Below are experts of layer 6 (counted from 0) of a mixture-of-experts language model. Rows are named router (the router's row for the expert), gate (a neuron's input weights, with its number), up (a neuron's input weights, with its number) and show model dimensions 0-127. Each number is 128 + 32 x the weight over its row's rms, rounded and kept within 0 to 255.
After each expert's rows: "gets" lists some tokens that make up at least twice as much of what it gets as of all text. This comes from a sample of Wikipedia text that the model never trained on. Tokens count by the router's weight.

# expert 70
router [138 122 155 131 171 184  99 153  73 108 115  98 117 116  84  83 152  76 152 180 135  90 111 132 129 139 139 122 139  93 107 172 104 128 103  93  72  51 160 168  63 147 135 117 104  96 152 120 101 159 140 116 149 109  75  62 106  90 201 109 115 142  74 144 158  92 160 131 125 143 136 189  90 156 129 116 132 120 140  76 119 109 131 154 198  99 137 116  95 151 203 134 178 166 123  86 160 132 106 106 159  92 115 145  90 104 127  79 179 114 112 161 130 131 137 134 161  96 159 164 126  71 124 117 133 178  88 146]
gate0 [201 123  28 143  76 164 138 141 144 117 113  99  81 186 134 127 161 100 138  87 167 143 175 124 181 129  83 161 179  95 141 133 113  98 150 135  89  93 166 169  94 153 111 139  91 134 129 117 153  87 147  91  69 114 134 164 146 128 126 106 126  90 124 117 166 152 157 106 135 132  98 164 126 103 153 232 102  71 135 151 123 124 126 164 120  88 108 143 121 203 127  87  92 135  66 184 147 165 162 131 118 110 158  96 144 146  64 113 132  90  98 130 183 102 111  86 203  93 208  89 136 110 156 124 108 114  94 110]
up0 [ 91 101 140 173 120 127 146 155 134  94 127 145 143 134  81  89 148 106 164  54  87 140 119 113 173 122 168 138 111 163 124 102  81 120 194 115 166 120 123 148 161 117  84  88 103 133 113  64  60  89 117  56 200 138 116 183 177 149  96 124 116 129 128 125  98 163 136 147 103 115 110 106  86  75  87 121 104 162 108 140 196 121  75 127 122 195 119 124  87 121  79 142 103  66 113 115 155 111 154 101 133 122  77 145 140  98 185 156 141 103 128 167 116 133 154 143 148 111  97 115 145  76 111 168 158 166 179  78]
gate1 [134  59 145 125 129 171 143 124 106 125 106 103 131 117  95  63 137 127  87 169  96 138 113 109 105  92 117 129 139  60 170 166 181 139 110 129  72  90  92 138 113 144 123 117  70 116 139 111 194 175  86 126 137 138 109 163 100 138 129 136 148  87 138 184 114 138 143 129 152 155 123  65 144  97 179 142 137 121  81 141 120 147  90 144 149 110 108 100  84  99 115 155 159 141 124 103  65 114 166  81 184 148 108 161  68  50 126 155 143 104 118 170 106  83 126 105  68  90 114 108 114  95 129 167 129 182 168 149]
up1 [173 146 180  52 136  73 143 150 131 181 142  94 106 137 121 100 142 127 123 157 139  91 151 138 157  95 142 127 216 126  89 197 131 140 110 120 131 100 135 184 130 138 105 144  96  98  74 174  96 110 151 191 159 100  90 149 142  93 103  92  94 124 161 177  64 112 150 119 202 118 195 138 172 124 110  60 146 171  98 231 174 152 148 159 173 154 121 136 137 142 117 144 135 131 150 107 132 112 137 157 155  86 155 157 107 136 111 156 109 126  97 123 133 126 118 177  77 109 121 165  85 103 103 156 145  70 148 180]
gate2 [145 134 141 151 138 110 110 165 141  96 193 122 168  91  79  78 141  92  90 152 115 149 107 173 122  71 144 125  95 163 161 192 127 121 141 161 140  94 210  78 157 148 125 116  71 111 112 103 119 161 123 138 190 136 130 108 103 166 122 170 160 162 170 132 123 114 154 147 103 134 117 132  96 117 112 164 165  97 105 144 146 129 170 163 170 122 136 110 160 157 177 134  64 103 178 207  33  28 130 126 147  84  52 157 127  65 121  73 133 145  96 152  95  93 151 144 162 112 160 103  79  93  85 100 131  85 141 119]
up2 [168  64  99  99 129 131 120  94 139 194 103 129  83 146 136 168  95 137 115 117 136 131  62 117 149 131 142  58 113 113 170  94 140 157 129 139 142 130 162 111 157 149  77 152 120 134 110 106 138  75 115  87 110 142 135 129 137 125  75 119 105  99  28 111 106 171 179 107 115 172 155 107 103 103 185 145 137 137 115 164 143 141 104 176 149 151 126  87 143 160 151 135 121  94 177 138 115 122  65 138 101 180 188 125  78 117 139 177 153  83 160 116 160 129 138 152 112  97 132 138  53 110 131 159 178  98 145 106]
gate3 [141 113 132 102 115 154  86  86  75 143 120  86  92 144 154 113 143 113  86 185 176 107 197 137 107 146  84 164 159 104 134 129 105 100 118 199  95 147 144 194  95  96 162 160  96 109 158 103 106  68 114 119 189  97 106 112 156 137  90 160  91 176 142 144 163 107 185 123 112 148  99 171  79 157 132 119  60  83 108 122  72 117 146 161 108 134  80 157 126  83 162 109 142 133 136 130  79 151  38 105 165 154 157 128 150 139 148  90 115 178 144 168 111 157  95 173 114  70 123 207 117 100 157 158 165 124  95 146]
up3 [ 85 143  96 137 153 151  74  71 111 166 190 128 117  69 113 110 165 120 115 116 130  88 140 177 181 130 135 148 126  78 109 133 104 130 108 127 168 132 141 129 129 140 141  92 162  66 142 172 173 163 104 157 103 108 122 142  44 116 141  77 104  74 159  99 117  84  80 107 169 149 110 114 149 104 180 104 147  73  73 115 128 113 114  89 104 114 147 123  93 120 151  77 114 141 150 166 103 130 155  61 178  88 130 156 113  93 120 129 174 144 183 131 113 158 118 178 130 148 102  48 148 125 138  97 122  90  71 176]
gets: " by", "-", "–", " &", " of", "S"

# expert 46
router [136 124 139 237  76 107 161  68 110 123  86 193  97 128 105 104 155 180 156 118 122 119  75  96 115 129 102 137 123 128 125  98 135  93 118 119  87  94 109  81 110 136  76 175 163 145 130 119 131 134 124 105 110 111 104 183 155 110 134 132  76 177  80 111 179 122 160 135 115 130 123 153 106 147  76 123 119 119 119  82 162 150 119 143 144  97 101 210  89 134 160  97 123 154 158 118  57 108  68 175 227 115 121 148 135 125 134  83 172 114  67 175 130  97 113  90 163 114 155 162  86 182 138 174  75 175 114 143]
gate0 [159 154 131 126  76 171 166  94 121  95  93  73 109 160 107 118  99 178 127 138 112 201  93 169 145 108 106  93 111 123 158 125 175  94 118 116 123  98 124  84 101  81  97 108 105 188  52 150 137 115 149  93 136 158  99 173 137 138 179 111  81  96 162 129 174 137 139 120 147  82 100 136 177 116 162 224 123  88 153  79 140 100 124 140 114 141 117 136 149 158 209 110 124 124 106 148 120 127 125 117 190 118  95  72 122 132 145 168 156  80 121 149 130 106  95  86 128  88 136 137 149 130 148 188  90 144 119 130]
up0 [107 168 165 148 102 134 151  69 139 106 128 131 127 153 175  80 121 101 155  84 176 110  93 141  64 124 114 115 100 159 126 140  94 131 150 173 142 174 143 150 142 140 147 183 146 172  83 107 118 116 133 122 110 104  99 168 222 141 102 136 112 175 107 139 135 154 126 159  80 136  95 160 105 127 131 135 175  92 109  99  82 162  91 116 168 191 110 181 118 136 124 115 143 133 142 113 191 127 132 169 109 163 185 117  71 136 140 107 106 119  96 116 114 130 148 115  89 146 120  87 141 174 158  92 129 131 100 145]
gate1 [153 118 140 140  85 144 188  80  91 137 161  91 120  61 104  86 139 108 101 137 119 140 139  75  45  92 139  91  94 111 189 114 127 138 145 149  93 129 143 196 108 162 118 116  99  95 160 131 115 163 120 142 148 179 178 169 101 122 142 136 190 138 152 177 126 124 140 107  96 116 128  41 111  83 131 171 146 160  84 121 169 132 120 108 137 137 130 118 103 119 127 129 141 129 121 159 166 134 183  78  93 181 128  90 129 106 135 152  49 150 110 115 109 119 147 107 133 120  70 130 104 126 101 197 175 187 120 133]
up1 [152 135  59 104 125 102 120  92 107 151 170 149 128 121 127 148 137 140 121 118 123 147  70 114 115 122 152 197 200 168  47 143 123 139 103 101 117 100 147 138 129 133 130 134 167 128  95 154 142 139 123 159  93 144 101  67 122 118  98 137  58 132  71  91  80  95 104 154 202 128  95 191 125 149 110 134 139 114 135 127 122 100 126 139 134 122  72 175 154 154 112 156 155 122 157  90 151 170  92 123 139 160 135 107 100 132 170 163 116 144 122 124 129 104 118 112 125 139 125 135 124 141 105 104  91 129 155 168]
gate2 [135 163  93 172 128 141 106 140  84 154 121 153 125 127  85 111 192 127 140 110 127 112 179 106 116 150  53 103  78 140 102 143 128 189 168 165 104 194 151 130 102 127 122 113 103  70 141 100 114  59 110 138 128 154  98 159 179 142 118 114 114 108 146 136 120 109 106 127  66 152 170 157 152 111  67 114 124 141 102 117 146 121 151 125 144 110 191 106 152 155  92 140 118  66 117 124 144 145 148 132 148  63 106 120  78 163  70  64 171 117 153 160  92 110 132 154 114 172 158  72 142 129 130  99 136 125 145  72]
up2 [112  70  97 142 119 126  98  63 140 110 131 194  83 121 113 168 136 165 103 204 138 139 159  76 128 112 133 160 127 133 169  54 108 119 116 150 105 154 109  95  92 146 112 174 163  83 120 151 139 130 108 108 162 169 165 137 146 113 167 199 103 132 121 152 118 169  63 135 144 140  80 123  46 116  80 102 151 156 193 124 140 138  63 163 112  67 111  96 118 186 114 106 120 109 104 134 147 117 126 132 164 169 151  71 100 178  71 215 129 103 128 103  75 188 114 155 101 185 132 118  83 143 140 129 146  84 145  65]
gate3 [144 178 137 141 184 136 155 104 156 124 136 129 121 137 120 142 122 146 152 109 118 171 168 129 181 141 140 208 160 154 143 160  78  64 130 128  81  88 118 106 121 139  76 123 104 123 135  85 172  91  76 140 107 163 152 162 139  83  88  78  97 107 129 140  93 133 138 123 162 177  60 146 133 119  96 114  82 151 141 136 108 143  71 132  80 140  89 153 125 105 135 127 144 187 131 129 153 154  99 149 153 146 155 134 145  70  98 110 112 207 109 161 144 124 148 152 143  59 184 141 142 103 120 132 151 141 171 155]
up3 [121 121 131 119 118  94 126 113 144 131 117 109 162  96 135 128 124 129 185 111 159  69 143 159  90 128 143 138 107  68 116  69 153 171  76 172 125 157 105 138  96 160 124 105  98 113 105 181 151 129 132 154 101 101  91 133 129 166 135 103 118 120  87 119 112 110  42 113 171 106 128 111 146 109 174 183  98 173 114 181 110 150 122 112 149 110 165 126 155 167 107 100 129  99 139  97 144  69 152  60 133 180 141 154 105  99 123  97 143 163 175 179  99 142 119 153 161 179  77 146 163 144 130  98 141  81 123 200]
gets: " to", " and", ":", ";", ",", " of"

# expert 32
router [ 60 142 101 121 122  94 193 116 118  63  97 150  89  48 105 144 106 203  94 128 106 151 167 175 144 116 123  95  83 138  81 144  85 127 119 153 114 143  99 139  93  86  65  84 181 137 105 121 129 115 114 156 167 125 124 163  67  75 148 128  63 110  84 118 161 186 114 131 104 112  58 143 138 121 113 153 130 160 118 139 200 149 165 145  97 116 161 119 185 139 141 106 184 102 177 156  79 135 119 154 122 183 160 182 185 159 134  89 124 105  85  88 177 183 116 137 115 176 124 146 152 121 125  80 138  58 114 144]
gate0 [165 119 142 136  64  67 122  87 135  68 162  55  78 159 113 183 137 112 137 182 168 130 173 116 124  81  83 112  81 119 118 117 106 124 139 184 140 131 154 104 105 111 101  72  72 193  89 114  94 197 137  97 143 167 210 119 192 150 125 178 161  64 132 140 195 169  96 116 151 107 131 161 146  41 108 160 119  99 157  86  83  76 168 162 138 113  85 138 124 122 118 165  72 110 184  92 153 118 160 107 138 127 116  94  75 106 108 124 178 102 126 155 121  98 159  79 157  88 126 121 166 126 137 185 183 118  93 104]
up0 [147 107 137 140  92 181 153 114 145 103  94 118 104  88 147 108 134 165 157 120   4 123  98 130 109 159 116  96 131 135  96 182 150 109 202 107 147 105 123 127 167 132 156  71 138  86 126 101 102 127  90 187 117 121 151 154 182 133  83 111 200  89 104 120 104 171 170 101 141 142  44 146 157  88 182 149  96  89  91 153 120 141 126 136 108 165 177 114 136 100 120 129  66  78 204 116 105 127 157 119 135 165 140 173  90  81 162 115 128 130  98  98  92  90 177 161 100 139 151  89 202  78  76 102 135 147 186 100]
gate1 [109  98 222 166  77 160 147 107 148  69  90 129  83 168 163 131 154  78  65 102  85 118 214  99  99 146  99 114  91 125 138 115 112 101  81 123 132 117 106 117 124 112 175 139  83  74 137 101 142 168 107 150 154 124 127 139  71 113 119 162 158 136 171 116 142 119 139  83 123 156  86 110 119  52 155 115 157 172 142 125 119 159 121 114 115 115  25 118 141 120 123 181 143 121 135 136 169 136 120 130 136 122 134 165  87 126 108 143  92 141 133 158 153 147 119 118 177  84 149 138 120  90 159 149 138 134 147 155]
up1 [126 145 142 134 189 124 133 129 144  74 158 144 116 168 138  98 100 121 154 115 102 155 116 102 225 142 171 181 134 213  88 136 101 148 116 111 150 117 107 156 138 122  99 121 146  86 101 149 109 162 127 180 133 123 138 152 147  91  84 144 110 111 121 129 115 114  88 142 213 123  78 163 156 107 146 131 119 188 140 165 131 152 127 122 135 129 180 192 119 224 142 155  49 142 123 117  95 114 127  90  95 110 133 180 186  97  96 216 155  86  91 109 167 122 154 135 161 112 194 151 179 110 126 110 144  55  62 155]
gate2 [136 158 128 141  97  86 133 119 125  99  94 133 166  84  95  89 119  96 154 102  68 120 130 110 150  91  59 126 152 143 128 154 120 137 190  74 141 115 118  79 130 155 126  91  99 104 103  89  69 116 124 166 113 137 193 146 112 152  94 164 111  91 117 118 117 196 118  92 146 117 127  92 140  81  94 180 129 103 130 114 224 122 125 122  96  78 179 111 147  91 123 113  56  69 148 160  77  77 164 155 151 144 132 117  80 137  88  77 116 129 122 157  85 106 114  70  96 141 112  64 122  99 141 135 150  80 126  93]
up2 [165 120  98 115 166 146  74 116 150 139 112 128 107  74 158 167 125  83 158  85 148 141 181 153 129 115  82 168 134 108 178  63 128  85  91 167 159  77  95 141 171 153 144 128 121 140 200 125 150  94 128 121 140  92 134 144 166 108 164  61 162 146 125 125 142 127 109  86 112 167  94  85 139 137 161 151 124 108 142 124 118 109  94 206  98 124  88 139 138 176  74 149 121  85 145 153 124 139 152 130 150 149 186 161 158 159 151 194 133  82  90  91 124 156 108 135 124 152 147 174 155 137  85 180 144  92 156 124]
gate3 [ 77 117 172 100 110 155 113 164 195 112 178 132 127 153  68 151 155 141 122 116 159 115 169 138 103 155 128 138 122  84 175  63 127 143 152 168  86 117 123 111 163 131 158 140  88 175  81  87 110 127  87 146 148 138  78  96 120 104 143  81 125 115 145 124 123 145 159 183 156  75 150 197 142 108  99 104  91 155 109  95 112 142 129 133 139 129 152 137 113 106 145 149 160 132 170 138 168 150 101  82 193 145 192 116 147 115 126  64 159 145  92 122 137 122 115 172 158 164 147 159 140  65 151 102 134  75 154  72]
up3 [159  98 116 129 147 119  85  97 191  92 141 141 103  57 102  93 136 125 123 164 131 100 149 126 124 164 178 121  76 103 134 131 104  89 165 202 107 244 158 133 152 194 123 105 132 122 148 225 113 112 117 117 168 128 197 111 112 139 151  84  93 144 108 135 151  91  86  85 114 139 137  92 175 182 116 137 120 159 121 194 157  95 127  90 128 147 151 118 115 116 128 138 109  82 105 138 107 149 183  73 184 122 154 159 100 149 115 134 122 134 103 168 144  78 103 123 135 149 113 132 138 118  91 111 114 123 169 205]
gets: " 1", " 2", " 3", " 5", " 6", " 4"

# expert 16
router [147 138 157 151 120  97 112 144 145  76  63 123  93 121 150 134  77 165 145  87 148 181  81 120 167 207  95 117 145 137  87 136 137 170 152 136 130 144 133 103 101   6 135 121  84 120 151 150 178 147 122  63 134 146  69 127 116 193 158 109  60 160 172  90 148 124  99 152 125 139 108  97 128  92 155 132 112  83 113 121 136 117 135 188 119 102 141 143 159 133 147 178 130 159 160 166 140  86 169  88 115 114 178 158 157 140 140  98 132 131 137 112 169 111  82 154 188 166  48  78  93 110 160 107 162 143 116 131]
gate0 [143 130 163 185  90 167  92 106 115  86  98  85  51 119 136 154 132 108 123 107 149  88 142 139 118 117 137 153 101 132 121 170 100 124 159 158 136 112 197 116 138 153 116 120  80 133 136 111 128 143  97 102 218  89  82 123 156 117 172 127  72  76 181  89 104 182 129  88 130 126 129 154 159 120 153 146 140 105 176  91 103  83 149 147 121 142 110 137 134 108 174  90 143 142 122 168 147 185 177 134 144 130 144 177  94 157  69 112  89  42 115 124 138  75 119 112 147 119 156 101 120 166  96 152 163 141  46 106]
up0 [157 142  75 158 127 120 139 149 136 109  98  90 128 119  88 164 132 103 125 119  95 204  71  41 129 122 138 132 167 138 116 169 109 155 126 172  85  80 106 150 143 131  96 182 159 120 159 169 109  93 109  97 159 140 136 168 167 165 112 136 190 156 130 153 140 132 110 137  96  89 121 129  83  74 169 160 119  48  50 155 130 136 123 177 130 150 118 118  77 179  75 126 114 107 159 162 194 171 106 131 190 121 109 123 166 148 144 152 109 136  68 132  95 140 131 121 126 116 158  85 166 135  91 120 102 131 112 104]
gate1 [170 138 220 144 107 153  72 123 125 110 167 138 169 142  92 172 173  90 103 119  96 121 105 166 118 150 199 120  98 108 144  64 149  96 182  63 139  78  91 121 115 110 112 143 113 108 144  86 105  85  90 146 136 131 145 155  71 118 141 102 182 146 159 178 154 135  58 140 129  85  87 122  97  94 157 188 160 156 120 127 123 121 143 115 133 127 145 154 158 133  81 142  73 120 138 136  75  91 148 113 118 170 150 162 142 214 136 141 131 179 164 197 129 127 183  93 127 118 118 115 114 123 113 163 108 202 102 121]
up1 [123 137 141 159 138 112 112 172 137  83 167 199 100 156 103  66  96 101 153 125 128 148 137 175 197 123 140 149 136 206 116 193 151  88 120 131 155 113 125 121 130 150 137 155 118 122 113 180 133  88 195 146 111 148  52 152 112 155 110 125 118 129 143  87  71  71 109 177 128 132  90 163 145 192 112 177  84 143 123 111 139 135 143 197 181  68 107  83 185 129 161 131 154 143  97  82 161 133 147 156 145 184 130 143  79 146 127 119 128 109 124 145 138 121 166 112 116 123 122 104 148  59 163 178 147 112 133 157]
gate2 [ 67 128 156 125 113  48 176 174 138 150 112 106 127  86 138 135 152  62 121 107 115 128 105 152 144  64 123 111 158 154 103 132 105 182 203 125 187 146 112 140 148 125  86  42  95 101 124 149  99  84 114 146 121 222 137 134 172  77 143 108 133 127 144 154 147 138  71 107 131 102 171 192 149 122  81 182 114  68  85 108 151 156 144 130 147  65 106  94 160  92 141 102 110 114 133 179  87 151  99 108 153 163 130 136  82 106 108 128 169 121  87  89 140 101 106  66 139 111 125 127 117  90 106 116 169 120 117 138]
up2 [123 124  96 119 138 159 126 127 100 126 128 129 183  96  76 178 134 210  82 170 123  71 157 104 114 181 141 146 155  91  96  69  88 136 126 130  51 144 133  82 181 160 126 149  83 156  91 137 186 124 119  62 115 131 139 104 169 159 166 146 146 114 140  94 148 102 100 107  55 196 135  59  79 125 144 108  99 101 155 165 144 121 113 146 102 113 120  80 141 151 177  69 171 182 137 154 132 101 111 140 103 129 125 123 122 141  71  98 118 129 123 119 149 169 156 153 152 160  69 159 135 104 113 183 157  58 100 100]
gate3 [142 111 156 175 107 170 146 156 120 119 181 139 123 112 117 129 162  86 156  99 103  56 121 124 152 161 116 182 101 128 126 114 108 152 132 122  84 184 117 138 131 106 145  94 124  75 176 129 132 167  70  93  93 107 139 108 142 121 172 120 124 102 150 162 103 154 132 179 162 114 137 128  94 122 187 182 153 123  92 140  80  93  48 138 123 123  86  94 141  60 180 121 132 165 158 143  64 102  95 181 128 177 148 108 146 133 118  96  65 125  49 144 153 112 122 190 200 110 114  95 113  40 156 138 117  77 134 138]
up3 [102  96 130 143 125 126  83 119  75 159 135 159 144 111 105 146 169 117 102 156 128 180 101 154  95 198 155 120 141 115 125 163 116 158 136 101 183 121 129 156 156 134 102 137 166  92 199 124 157 153 144 193  97  97 138 182 119 138 144 121 150 145 112 170 185 153  91  83 101 124  78 155 143 111 160  38 110 129 161 157 203  96 109 101 111  82 140 111 118 119 115 146 137 100 146 145 133  65 112 153 104 194 145 162  73 132 129 148 142 177 184 167 194 142 141 121 141 132 119  79 128  90 114 177 123 115 163 136]
gets: " two", " all", " 1", " 2", " 4", " No"

# expert 12
router [118 137 152 129 198 120 153 160  44  95 121 160  97 138 110 112 124  76 114  80 123 184 160 119 189 168 151 127 131 161 128  48 117 140 145 125 133 113  96 161 175 143 188  75 129 129 187 190 115 106 154 105  99 106 166 107 124  94 178 179 119 185 145 128 127 102 197 129  88  57 138 152 169 146 110 139 151 142  93  96 161 165 125 152 131 169 137 144  42  89 146 136  87 129  98 113 148 186  69 141 140 162 127 104 109 134  99 143 134 142 160  82 104 198 134 120 121 168  85 157  43 112 160 146 137  83 188 129]
gate2 [151 139 117  98 135 124 158 123  73 153 120 120 158 152 166  62 101 107 108 120 159 115 151 159 114 119  99 154 160  96 205 118 185  79 175 127 193 118  95  81 158 179 157 128 133 131 101 126  97  56  85 150 144 143  72 117 166 102 132  76 114 112 149 136 140 119 115 143 108 132 165 118 120 101 169 171 174  83 144  78 204  99 133 126 159 169 204  97 128 116 150 115 118 119 157 151  98 121 138  64 152 138 160 125 177 145 112  89 141 117 152 108 110 178 146 157 161 103 129 138 104 167 103 159 156  94 112  99]
up2 [161 130 129  95  79 104 115 165 101 182 105 184 151 169 103 208 116 167  95 138 131 137 197 151 170  86  77 114  97  88 156 160 172  64  81 171 170 184 148  40 174 141 142 184 115 127 131 175 137 162 119  98 115 123 105 118 195 126 204 121 156 126  99  99 143 166 152 166 155 159 147 120 129 107 152 143 149 107 124 119 155 123  46  96 128 128 113 116 114 176 183  97 122 127 115 202 165  89 172 130 158 132 178 123 118 127  93 160 116 132 156 148 132 147 165 138 128 163 129 157 107 179  66 144 163 115 135 133]
gate3 [ 66 151 150 169 174 106 130  95 164 106 132  35  88 162 157 102 158 175 138  77 197 104 169 180 194 128 123 135 122 121 139 104 117 134 151 152  99 140 111 143 111 129 176  92 136 109 171 136 132  93  81 121 122 162 113 104 127 134 103  75  58 139 137 144 156 173 156 128 174  94 106 124 136 167 123 143 149 146  95 139  84 184  60 181 129 122 100 143 177  59 106 154 138 186 138 121 105 132  95 104 186 149 181 158 116 155 117 127 172 151  87 140 125  82 118 154 160  97 144 118 122 151 177 150 187 152 107 132]
up3 [128 127 111 110 105  93 130 131 136 130 163 106 120 186 119 123 178 152 144 124 148  83 111 136 112 154 181 156  80 110 111 128 104 169  95 217 123 194 151 150 177 153 116 148 129 136 140 144 133 134 112 114  85 172 151 170 202 131  89 111 110 110 123 162  97 107  72  95 101 145 139 152 156 157 130 128 167 143  70 163 121  47 123 122 109  94 166 120 120  89 129 160  90  80 199 152 159  88 157 101 202 111 149 113  89  96 121 110  85 160 176 159 117 127 116 107  87 137  97  82 124 149 153 108  83 131 216 161]
gate4 [ 98 140 134 166 130 156 101 137 103 162 173 165 105 147  92 130 175 101 154 182 139 119 167 158 157 147 148 118 106 127 130 104 114 101  44 138 146  87 147  86 112 101 119 129 155 136 135  73  89 131 177 101  68 114  66 141 122 107 141 115 127 200 113 104 155 127 157 102  67 111 109 105 132  86 150  96 198 189 151 127 133 146 143 149 114  60  94 129 139 105 128 111 140 118 162 119  79 147 131  76  99 133 161 132 172 106 152 141 156 127  73 172 156  93 132 129  98 188 115 108 111 164  94 123  65  95 173 112]
up4 [ 92 129 170 117 144 144 144 107 129 140  90  91 169 147 122 176 100 140 108 114 183  85  76 161  97 160 126 114 184 134  78 130 120 160 152 118 156 121 143 140 125  88 160  92 120  77 110 143 108 120 179 171 157 148  92 133 128 120  85 113 117  62 151  92  99 110 189 140 111 170 144 141  96 176  99 122 141 155 134 109 116 112  69 109 144 175 145 143  92 146 147 169 102 110  70  90 148 123  92 141 130 154  79 138 152 122 150  56  96 182 150 149 181 114 146 108 137 130 167 102 168  89 175 121 142 146 144 118]
gate5 [101 112 138 124 142 130  77 162 167  91 100 119 164 171 122 144 108  97  98  64  71 149 105 196  97 126  80  97 101 119 122 114 140 109 117 105 165 116 123  74 145  68 141 106  77  72 111 137  66 131 113 112 144 111 178  78 151 125 136  69  96 180  87 168 119 126 127 111 101 129 155 132 150 174 122 122 118  65 102 117 151 145 112 183  98  81 113 113 164 103 153 166 113 103 180 118 105  92 174  99  98 181 192 136 143 154 112  75  46 142 119  82 125 168 101 105  63 116 168 130 157 179  94 151 142 166 133 100]
up5 [149  93 106 117 159 102 185 141 179 132  91 187 107  84 116 176  76  94 133 109 115 120 133 171 161 178 110 196 143 153 110 154 135 117  77 119 196  75 113 183 146 153 122 105 117 165 146  90 159 136 114 129 141 160 208 121 110 126  88 192 167 146 147 119 108  92 100 188 144  99 134 181 138 146 130  90 109 103 159 115 157  98 136  96 130 104 125 198 117 165 119 165 149 131  78  92 107 107 111 138 129 119 159 133 134 186 110 197 101 134 154 126 140 104 169  92 102 193 117 102 140 152 115 100 120 207  71 104]
gets: "-", "|", " |", " •", ";", " Total"

# expert 18
router [136 184 149 142 131  70 149  78 172  85  95 217 126 124 172 156  93  87 142 141 118 106  90 108  94  98  98 100 163 153  79 162 123 128  90 112  88 133 153 142 169 142 142 152  88 163 103  72 171 114 133  89 174 128 156  98 109 195 123 133 135 128 184  61 120 167 117 141 116 123 137  76 148  85 113  82  95 124 186 128 125 218 140  95  76  99  64 231 144  91 119 141 110 132 157 186  93 148 144  93 109 114 166 151 189 173 142  86 181 141 157  92 115  93 107 144  75 139  91  80  97 168 144 138 158 177 103 114]
gate0 [105 121 133 119 134 127 153 112 135 110  94 125 147 164 133 146 100 164 111 101 148 112 167 103 142  89 119 105  93 151 131  80 137 133 151 111 147 177 119 120 140 165  95  74 135 116 141 155  83 124 124 143 148 135 122 169 102 152 142  99 104  48 142 128  97  82  95 135 140 113  91 100 169 159 162 155 122 114 153 157 121 148 153 130 163  79 137 144 127 135 187  83 142 175 121  80 118 172 161 104 128 149 168 103  80 131 122 120 148 125  89 100 139   1 146 163 127 171 175 110  84 167  87  95 131 137 129 134]
up0 [115 148  70  77  86 152  92 102 161 124 141 154 153 113 145 116 166 114  65 125  85 116 109  79 131 145 110 155 115 191 183 121 104  82 115  91 161 120 134 125 198 101 129 127 135  82 140 164 113 133  88  68 114 163 156 143 179 147  90 169 154 113  92 165 119 140 137 147  77 139 116 113 113 109  92 119 116 108 157 103 124 166 178 192  62 134 130 110 151 110 130 142  98  92  83 119 165 113 100  69 195 134 141 112 140 164 141  62  88 120  86 172  93 130 121 122 168 113 127  85 161 135 192 140 125  90  87  79]
gate1 [146 102 135 103 127 100 137  96 147  79  75 162 128 124 115 101 182 126  84 141 110  71  30 118 116 135 111  95 113 155 163 176 104 141 112 155  75 179 153  97 118 107 118 125 145 105 116 112 138 100 101 171 148 148 204 152  98 109 133 165 229  81  90 140 164 123 185  55 101 172 127 125 107 151 181 100 129 169 107 102 101 129 106  99  52  52 128  65 123  69 164 102 130  94  93  78 142 118  64 130  96 171 117 106 104 142  97 103 122 133 156  64  87 163 161 112 124 159  82 153 104 148 178  93 117 218 105 147]
up1 [106 133 166 150 121 123  82  97 176  93 101 167 120 142 164 104 195 175  99  86 136 137 131 111 104 139 167  87 157 176 147 149 129 164 160 134 122 154 134  75  99 192 150 128 126 135 119 176 149 131 120 164 148 125  67 138 123  96 108 123 102 135 181 119 120 159 139 187 173 121 135  99 188 128 174  88  99 146 117 124  94 165 110 168 121 158 150 180 182 108 152 153 124 139 137 125  94 146  97 162 109 124 147 128 184 166 199 120  87  88 105 103 125 126 117 141 195 143 153 124  92  87 125 114 127 120  79 122]
gate2 [115 171 164 182 139 118 146  87 113 182  79 103 173 142 111 130 113 117 196 108 119 135 140 129 115 150  71 103 195 109 123 119 135 139 160 109  94 157 165 144  79 127  79 101 119 171 184 119 126  95  91 161 119 136 158  84 153 163 160 110  92 173  78 179  96 135 115 137  93 106  99 127 147 136  39 124  82 130 157 135 164  87 105 117 118  91 151 145  98  97 135 124 113  82 131 152 117 115  81 113 147 164 157 157  99 114 127 113 188 145 117 159  68  98 128 113 104 182 150 156 168 126 100  77 142  83 161 131]
up2 [ 94 138 114 100  92 160 146 109 135 100 168 136  87 146 150 129  96 134 109  97 185 130 154  84 123  74 144 183 144 155 125 100  92 113 124 139 125 155  53  85 143 185 124 162 103 152 141 134 163 146  90 106 111 182 143 117 126 128 166  94 135 154 104  94 117 206 116 105 123 134 101  52 129  95  96 125  97  89 136 103 113 154 124 131  86 141  88 149 164 166 143  69 175 154 173 145 155 142 134 143 127 111 120 132 128  79 117 147 137 101 128  89 161 139 114 206 108  81  95 102 151 150 120 158 175 125  89 106]
gate3 [135 141 120 170 175 113 134  80 109 125 141  92 105 161  56 146 109 139  81 126 200 100 123 143 150 153  87 137 101  95 147  18 144 109 111 132 110 101 126 110 162 123 140 174 154  99 198 138 115 199  78 137 101 145 137 167 123 112 140 146 142 156  69 130 126 142 101 167  80 119  66 138  68 155  80 133 110 133 154 133 112 127  95 169 200 138  95 195 113  96  97 192 148 131 124  99 101 146 130 140 153 146 186 158 151  73 126 103 109 105  82 131 177 146 131 207 113 113 173 158 132 101 161 120 120 100 132  93]
up3 [140 113 108  55 150 143 104 134 142 130 119 104 174 147 106 128 169 170 150  82 154 117  36  55 153 195 162 114  28 109 109  88  68 145 107 176  90 234 163  57 172 175  91 101 126 148  90 203 172 102 164 140 145 106 110 118 123 142 151 120  91 115 133 161 151 108 107  95 172  81 127  76 150 115 139  99 141 139  56 108 157 122 149  98 159  87 121 127 160 134 132 137 120  84 119  81 201 101 179 171 102 198 178 141 131 149 142  66 123 101 133  99 169 102 113 107 115 165 122  80 126 180 139  96  89  97 187 170]
gets: " a", " of", " and", " has", " all", " with"